config.toml
n_experts = 192
d_expert = 112
lr_head = 0.00984
max_grad_norm = 1.0
final_lr_fraction = 0.0
doc_mask = false
dataset = "wikipedia_en"
Below are experts of layer 4 (counted from 0) of a mixture-of-experts language model. Rows are named router (the router's row for the expert), down (a neuron's output weights, with its number) and show model dimensions 80-119. Each number is 200 + 40 x the weight over its row's rms, rounded and kept within 0 to 999.
Before each expert's rows: a language model's description of what the expert responds to. This comes from a sample of Wikipedia text that the model never trained on.

# expert 21
It responds to: Possessive pronouns his, their, its, her and possessive 's, often in sports biographies, as in made his debut or signed his first contract.
router,191,236,256,223,251,225,149,176,100,204,166,236,250,190,210,153,161,161,166,262,269,209,199,215,135,257,225,151,211,259,216,157,184,218,211,215,250,209,175,155
down0,224,200,178,267,202,219,181,222,293,171,256,166,242,254,292,224,175,263,227,205,215,216,200,170,276,187,163,170,148,266,262,148,172,203,131,154,156,193,188,197
down1,235,261,164,167,229,229,138,120,232,176,172,242,222,259,204,160,160,197,178,201,307,257,211,188,239,274,295,190,240,189,179,239,203,226,199,229,191,124,248,291
down2,276,249,202,267,176,142,96,239,209,210,195,209,211,189,188,136,178,230,228,226,233,256,210,202,227,168,218,177,99,180,196,205,205,259,203,189,206,179,137,162
down3,114,139,191,181,234,207,161,229,154,186,219,230,218,174,160,189,189,210,190,263,198,199,178,166,258,236,217,207,173,310,242,237,78,203,134,261,193,218,210,195
down4,142,179,178,199,221,201,90,221,236,155,184,202,272,171,151,233,180,196,185,222,198,146,181,215,209,151,179,199,255,160,216,146,175,161,234,210,253,240,217,252
down5,214,262,255,163,128,287,184,200,241,264,168,137,265,167,250,179,226,155,182,165,141,157,198,222,208,156,131,273,208,197,224,132,219,243,131,152,156,213,204,219
down6,187,158,167,249,187,180,256,116,165,215,214,159,175,236,149,177,234,225,70,214,228,250,185,264,217,186,254,232,191,216,194,249,161,176,198,226,259,177,208,211
down7,234,182,189,142,193,155,177,196,204,225,315,313,221,131,206,173,179,186,255,197,207,189,182,158,155,202,249,209,184,221,139,186,264,173,190,213,240,167,210,179
down8,240,183,207,211,94,195,141,247,199,263,218,222,221,156,154,143,224,164,225,135,225,261,188,154,209,213,236,180,218,193,164,124,142,242,193,231,181,136,164,216
down9,194,219,174,291,265,204,229,184,235,278,157,293,190,253,211,191,202,202,166,179,261,166,191,254,212,275,249,193,227,218,164,282,160,132,185,195,209,255,197,174
down10,268,246,249,173,152,247,226,199,150,251,184,187,186,177,149,125,153,229,122,210,212,231,177,220,171,135,156,210,183,242,269,252,165,208,283,176,236,182,268,172
down11,113,251,217,241,170,162,194,188,153,246,174,217,254,204,195,161,177,188,212,196,165,175,157,207,186,245,160,214,224,136,195,230,202,226,200,202,193,150,200,234
down12,227,138,240,178,255,231,283,276,197,132,212,183,223,250,242,187,148,244,191,233,149,158,114,214,238,218,313,268,227,234,170,166,237,140,202,237,192,262,195,216
down13,110,245,200,246,212,155,172,220,243,206,212,177,243,311,232,174,254,233,186,216,271,142,199,216,224,199,220,165,187,234,238,206,161,205,163,187,228,218,187,148
down14,193,199,242,155,238,118,250,200,148,142,221,149,236,215,258,243,196,160,240,200,235,154,129,189,192,212,295,138,229,236,192,189,196,249,181,178,174,198,203,220
down15,209,124,213,167,175,228,185,218,195,217,159,203,135,257,193,172,230,159,127,229,137,228,199,267,140,190,210,213,208,203,250,223,203,182,176,216,152,146,220,190
down16,222,224,196,221,162,124,198,217,189,299,187,144,240,127,149,252,156,155,223,208,220,138,241,230,259,187,222,206,169,231,207,136,239,119,176,182,229,187,222,186
down17,249,266,167,176,215,189,241,194,164,240,150,183,234,266,273,233,251,263,272,104,194,207,235,188,157,159,124,213,213,139,188,191,268,211,246,178,221,184,135,176
down18,221,198,254,259,191,97,150,160,168,222,177,168,226,193,196,153,155,253,227,192,171,239,181,172,198,151,258,217,197,263,242,203,200,230,154,189,170,148,150,202
down19,194,184,182,195,152,167,203,236,250,149,243,193,223,207,256,201,227,227,261,139,279,216,277,147,152,172,236,163,227,153,224,174,198,122,167,205,249,174,201,195
down20,219,172,159,238,213,218,160,205,162,229,182,219,204,171,220,248,129,196,154,85,214,300,262,201,130,160,147,257,176,179,209,166,142,154,198,269,116,233,230,141
down21,133,205,171,155,215,151,203,222,188,179,209,233,157,199,213,178,197,225,258,202,184,200,209,232,254,188,206,236,234,233,211,183,157,294,200,241,256,208,195,195
down22,220,141,243,216,154,247,171,258,212,152,260,148,153,147,246,199,201,152,156,158,186,214,195,217,202,192,201,202,194,169,171,172,172,187,210,224,130,171,182,217
down23,203,202,218,185,273,176,138,202,238,162,208,127,255,156,183,196,183,272,135,181,226,184,160,208,175,167,158,233,160,216,190,197,189,262,171,238,250,175,233,168
down24,225,186,264,175,179,227,217,268,213,200,225,236,197,226,242,147,227,228,145,241,248,191,211,206,155,242,202,136,256,245,163,173,188,204,150,211,196,214,207,196
down25,257,182,129,181,184,250,219,134,288,237,221,118,186,193,180,175,216,238,201,218,169,236,215,121,238,141,158,183,206,273,191,171,222,222,189,192,184,127,141,295
down26,198,240,189,167,159,167,160,190,142,150,206,180,253,137,149,189,156,199,177,232,155,202,192,223,244,187,145,297,219,232,204,151,142,212,188,222,204,174,186,211
down27,143,205,146,214,228,223,270,189,178,209,216,223,145,247,124,349,189,221,205,231,132,138,117,234,239,241,211,214,229,183,231,134,194,216,249,245,155,247,179,181
down28,185,240,257,123,260,193,270,223,148,78,103,165,259,228,195,239,224,222,183,153,213,184,166,229,217,243,223,218,98,171,222,165,219,207,218,224,229,159,174,140
down29,262,207,162,184,234,170,204,197,155,152,114,229,270,176,243,142,195,174,204,189,226,214,195,217,254,197,194,146,215,239,218,185,209,184,199,260,241,251,270,232
down30,189,169,139,151,243,230,249,198,255,250,201,219,116,205,170,173,154,189,244,202,170,190,239,221,195,237,154,215,154,239,195,239,190,222,270,222,198,140,194,170
down31,224,176,241,266,209,176,234,184,152,213,190,203,206,198,188,202,135,217,168,220,269,181,260,116,120,186,196,105,150,269,232,213,146,264,238,173,162,207,230,185
down32,233,268,205,212,235,165,195,189,123,121,188,181,220,259,190,200,146,216,182,223,252,235,199,156,199,176,221,204,207,218,167,197,218,197,133,141,190,99,263,212
down33,267,148,232,233,233,192,201,206,274,250,207,99,242,200,187,209,272,219,203,200,221,162,244,231,272,199,208,209,238,172,181,194,238,229,157,241,293,165,165,206
down34,212,214,183,164,252,234,199,114,174,227,211,184,170,298,253,229,309,190,227,206,183,170,151,174,193,128,228,228,200,196,155,154,184,201,221,261,275,221,191,219
down35,144,181,150,198,178,211,151,153,164,183,208,221,197,155,172,259,259,212,175,175,192,244,203,264,176,163,133,252,126,211,178,139,76,200,129,163,171,237,193,122
down36,192,271,154,234,240,194,207,162,219,305,208,158,199,224,190,157,146,241,185,164,193,259,244,201,196,185,220,232,224,220,202,139,220,177,212,193,244,114,163,172
down37,209,186,249,279,194,174,255,167,268,92,179,182,154,146,163,221,211,186,215,219,173,305,242,230,160,125,145,229,299,220,193,192,218,139,224,156,202,178,154,158
down38,182,209,114,207,154,122,161,139,197,220,240,187,282,218,168,153,200,241,262,205,180,192,193,171,183,166,186,241,257,211,206,264,151,230,246,287,169,177,184,233
down39,224,180,215,190,247,226,220,174,253,241,205,235,167,220,191,200,251,243,180,201,194,227,229,263,208,181,233,150,164,197,137,312,243,230,213,180,202,189,252,226
down40,207,154,289,263,161,175,198,245,157,222,172,286,172,209,213,216,229,248,177,281,200,185,211,278,219,149,117,111,316,190,210,189,174,159,264,203,209,227,235,282
down41,231,149,128,214,271,245,184,207,177,257,241,163,121,203,238,178,245,244,143,206,199,170,163,161,219,153,257,207,178,214,162,228,212,262,171,234,246,225,168,238
down42,168,151,184,128,210,206,262,273,240,171,93,229,179,205,199,186,208,275,163,175,239,146,127,127,191,217,131,235,179,147,104,146,131,206,217,145,235,215,198,216
down43,223,201,219,155,152,148,196,241,183,166,216,249,166,234,201,172,245,202,219,174,239,179,195,171,161,215,141,99,178,233,139,218,231,291,170,223,191,157,133,121
down44,276,177,225,205,256,240,283,203,190,198,209,147,222,194,235,169,131,192,106,236,212,226,189,149,151,239,222,226,265,146,227,169,184,191,178,231,191,144,208,135
down45,182,249,257,238,201,155,192,239,205,199,202,240,240,191,229,198,183,163,210,154,119,226,233,230,193,191,213,214,214,225,92,165,187,195,186,163,231,163,196,294
down46,134,176,196,257,206,293,205,188,165,205,176,236,214,148,261,237,187,175,196,229,240,171,162,231,218,200,222,195,145,216,181,147,190,225,162,181,232,154,185,179
down47,177,200,219,190,170,204,129,155,220,209,186,203,222,217,179,215,166,135,221,249,214,238,144,236,185,156,233,210,215,221,228,195,170,201,265,138,216,218,190,227
down48,216,229,141,210,203,178,145,244,242,256,140,183,213,164,186,225,254,281,221,274,221,246,226,301,254,219,214,116,281,193,151,171,216,198,215,182,209,193,195,148
down49,221,214,263,197,197,180,201,196,197,201,284,201,234,187,212,244,177,160,244,205,163,182,228,202,188,224,225,145,193,209,194,241,161,213,235,201,166,175,213,240
down50,177,211,169,209,219,264,196,224,242,203,199,227,279,234,209,201,213,212,206,173,189,197,258,158,139,240,202,255,292,131,234,180,207,235,258,183,140,189,222,255
down51,258,196,211,166,185,258,221,142,221,210,221,247,114,182,158,148,254,221,212,230,160,154,250,257,173,216,200,238,164,156,203,207,219,238,305,205,133,194,251,154
down52,232,198,190,197,231,121,184,178,153,142,153,213,237,177,167,254,159,222,215,131,188,161,216,283,241,208,251,208,171,196,194,235,135,269,251,224,247,221,205,216
down53,197,186,248,92,162,220,200,230,200,202,191,228,204,159,250,190,183,174,256,192,192,186,208,178,163,138,182,232,238,173,102,195,169,153,209,258,206,186,167,217
down54,213,231,181,209,169,197,166,218,206,169,141,171,210,215,197,227,173,178,130,291,180,206,235,206,107,193,170,271,211,188,201,193,170,270,255,135,199,224,237,269
down55,243,134,186,242,82,206,225,245,232,187,217,126,183,228,220,216,254,97,146,166,194,233,212,170,206,270,253,275,219,226,150,205,179,214,157,168,277,167,226,239
down56,173,236,233,166,147,196,246,123,245,169,186,194,229,219,236,202,250,227,261,196,307,208,211,260,227,181,208,192,185,228,208,198,241,188,172,251,192,211,198,204
down57,182,187,190,217,195,182,203,235,291,230,170,206,152,202,255,191,175,202,251,247,219,157,236,212,105,217,191,175,107,167,118,200,284,124,227,200,191,158,184,195
down58,72,201,269,277,156,274,156,184,224,273,177,179,186,136,198,241,215,220,218,168,242,143,225,235,223,217,282,262,185,184,223,218,167,267,222,259,136,197,252,250
down59,229,181,220,174,197,181,131,227,182,163,202,138,239,222,206,112,138,162,242,238,224,215,198,206,188,226,166,240,258,165,241,145,249,195,192,205,204,192,227,212
down60,273,263,163,172,252,202,146,167,213,155,127,204,207,238,193,193,206,187,191,157,224,161,257,206,255,195,166,206,290,143,239,236,200,167,187,221,262,147,244,178
down61,204,222,214,239,197,227,202,176,198,155,195,190,182,178,97,206,274,165,187,170,193,228,125,244,145,171,136,53,309,235,231,235,184,186,183,238,138,135,204,172
down62,208,187,178,193,227,256,202,190,221,180,225,240,116,232,198,151,170,236,274,222,270,177,229,217,218,223,220,224,266,156,245,170,214,204,209,110,198,112,136,166
down63,234,213,177,223,205,163,215,182,230,148,219,286,239,213,143,149,208,224,207,188,183,87,219,252,250,147,170,149,189,205,216,182,224,180,123,151,227,204,175,229
down64,206,309,176,138,173,154,234,243,231,206,209,172,177,161,217,196,203,125,219,207,172,168,215,256,192,212,187,180,201,148,223,248,181,213,231,213,239,210,193,190
down65,181,155,243,141,203,203,281,175,129,220,228,214,169,205,238,210,232,247,242,215,267,228,203,164,141,273,221,204,186,173,249,242,194,192,181,191,235,182,220,191
down66,204,213,199,120,190,211,232,227,197,204,180,301,135,186,187,186,201,170,272,254,189,172,251,181,194,169,191,209,182,128,158,262,150,110,160,182,182,232,167,203
down67,216,142,139,96,208,153,225,137,198,156,232,160,229,154,219,211,189,239,214,208,213,165,154,160,266,207,210,202,236,165,234,228,214,228,188,266,286,69,224,292
down68,200,178,264,215,180,221,198,184,212,119,262,186,189,273,223,142,211,168,181,157,194,286,253,217,165,150,239,194,234,182,207,218,165,190,230,125,162,206,286,238
down69,214,144,190,187,275,168,145,206,111,171,217,219,218,232,192,180,140,254,214,155,128,204,261,186,209,196,153,179,172,196,166,196,250,186,177,147,234,255,130,114
down70,152,212,224,184,181,182,155,298,162,183,169,132,162,227,194,192,163,139,206,321,179,201,224,202,211,200,233,145,175,196,139,189,242,201,214,134,248,285,193,164
down71,161,169,194,190,219,203,228,169,263,175,190,291,237,216,185,196,190,176,134,218,239,180,216,214,184,173,248,210,184,109,223,196,120,128,209,151,218,211,158,155
down72,184,142,199,172,178,211,247,206,187,213,199,143,187,243,219,134,203,232,199,171,279,145,120,146,203,221,248,170,123,169,170,171,281,227,213,242,149,196,195,247
down73,232,238,244,187,227,179,244,191,253,204,213,228,284,145,195,222,251,209,164,226,212,229,230,133,275,172,246,212,220,164,176,209,93,217,165,257,301,168,222,175
down74,257,137,155,250,219,249,190,203,216,224,144,264,218,120,207,248,196,191,196,238,269,172,186,170,206,211,194,253,214,210,207,167,163,240,253,130,179,243,151,158
down75,249,228,149,116,237,207,198,217,110,218,156,132,275,140,274,247,183,187,215,148,161,276,269,204,152,305,182,191,199,207,198,198,190,154,226,179,146,244,138,198
down76,185,185,279,250,223,137,197,199,169,172,188,241,237,256,218,233,163,218,207,200,159,208,132,103,152,191,110,221,130,232,224,192,231,184,180,220,284,137,209,203
down77,203,190,218,195,147,184,205,271,173,131,166,261,201,177,229,186,239,143,170,220,205,185,207,145,254,271,183,200,182,249,214,131,290,160,212,173,254,201,225,242
down78,264,178,181,208,229,219,226,191,220,170,166,79,171,258,167,266,131,180,167,112,135,232,182,204,215,208,176,179,155,172,278,148,170,145,201,203,259,136,206,227
down79,235,183,211,206,261,136,201,240,135,220,202,164,234,148,139,250,226,171,214,191,171,179,229,215,128,202,178,223,222,187,262,255,111,178,226,126,204,237,243,258
down80,156,223,256,182,220,181,179,150,196,153,183,197,168,165,171,179,246,164,248,194,202,206,173,148,163,195,198,169,238,210,220,193,144,150,156,220,163,226,226,167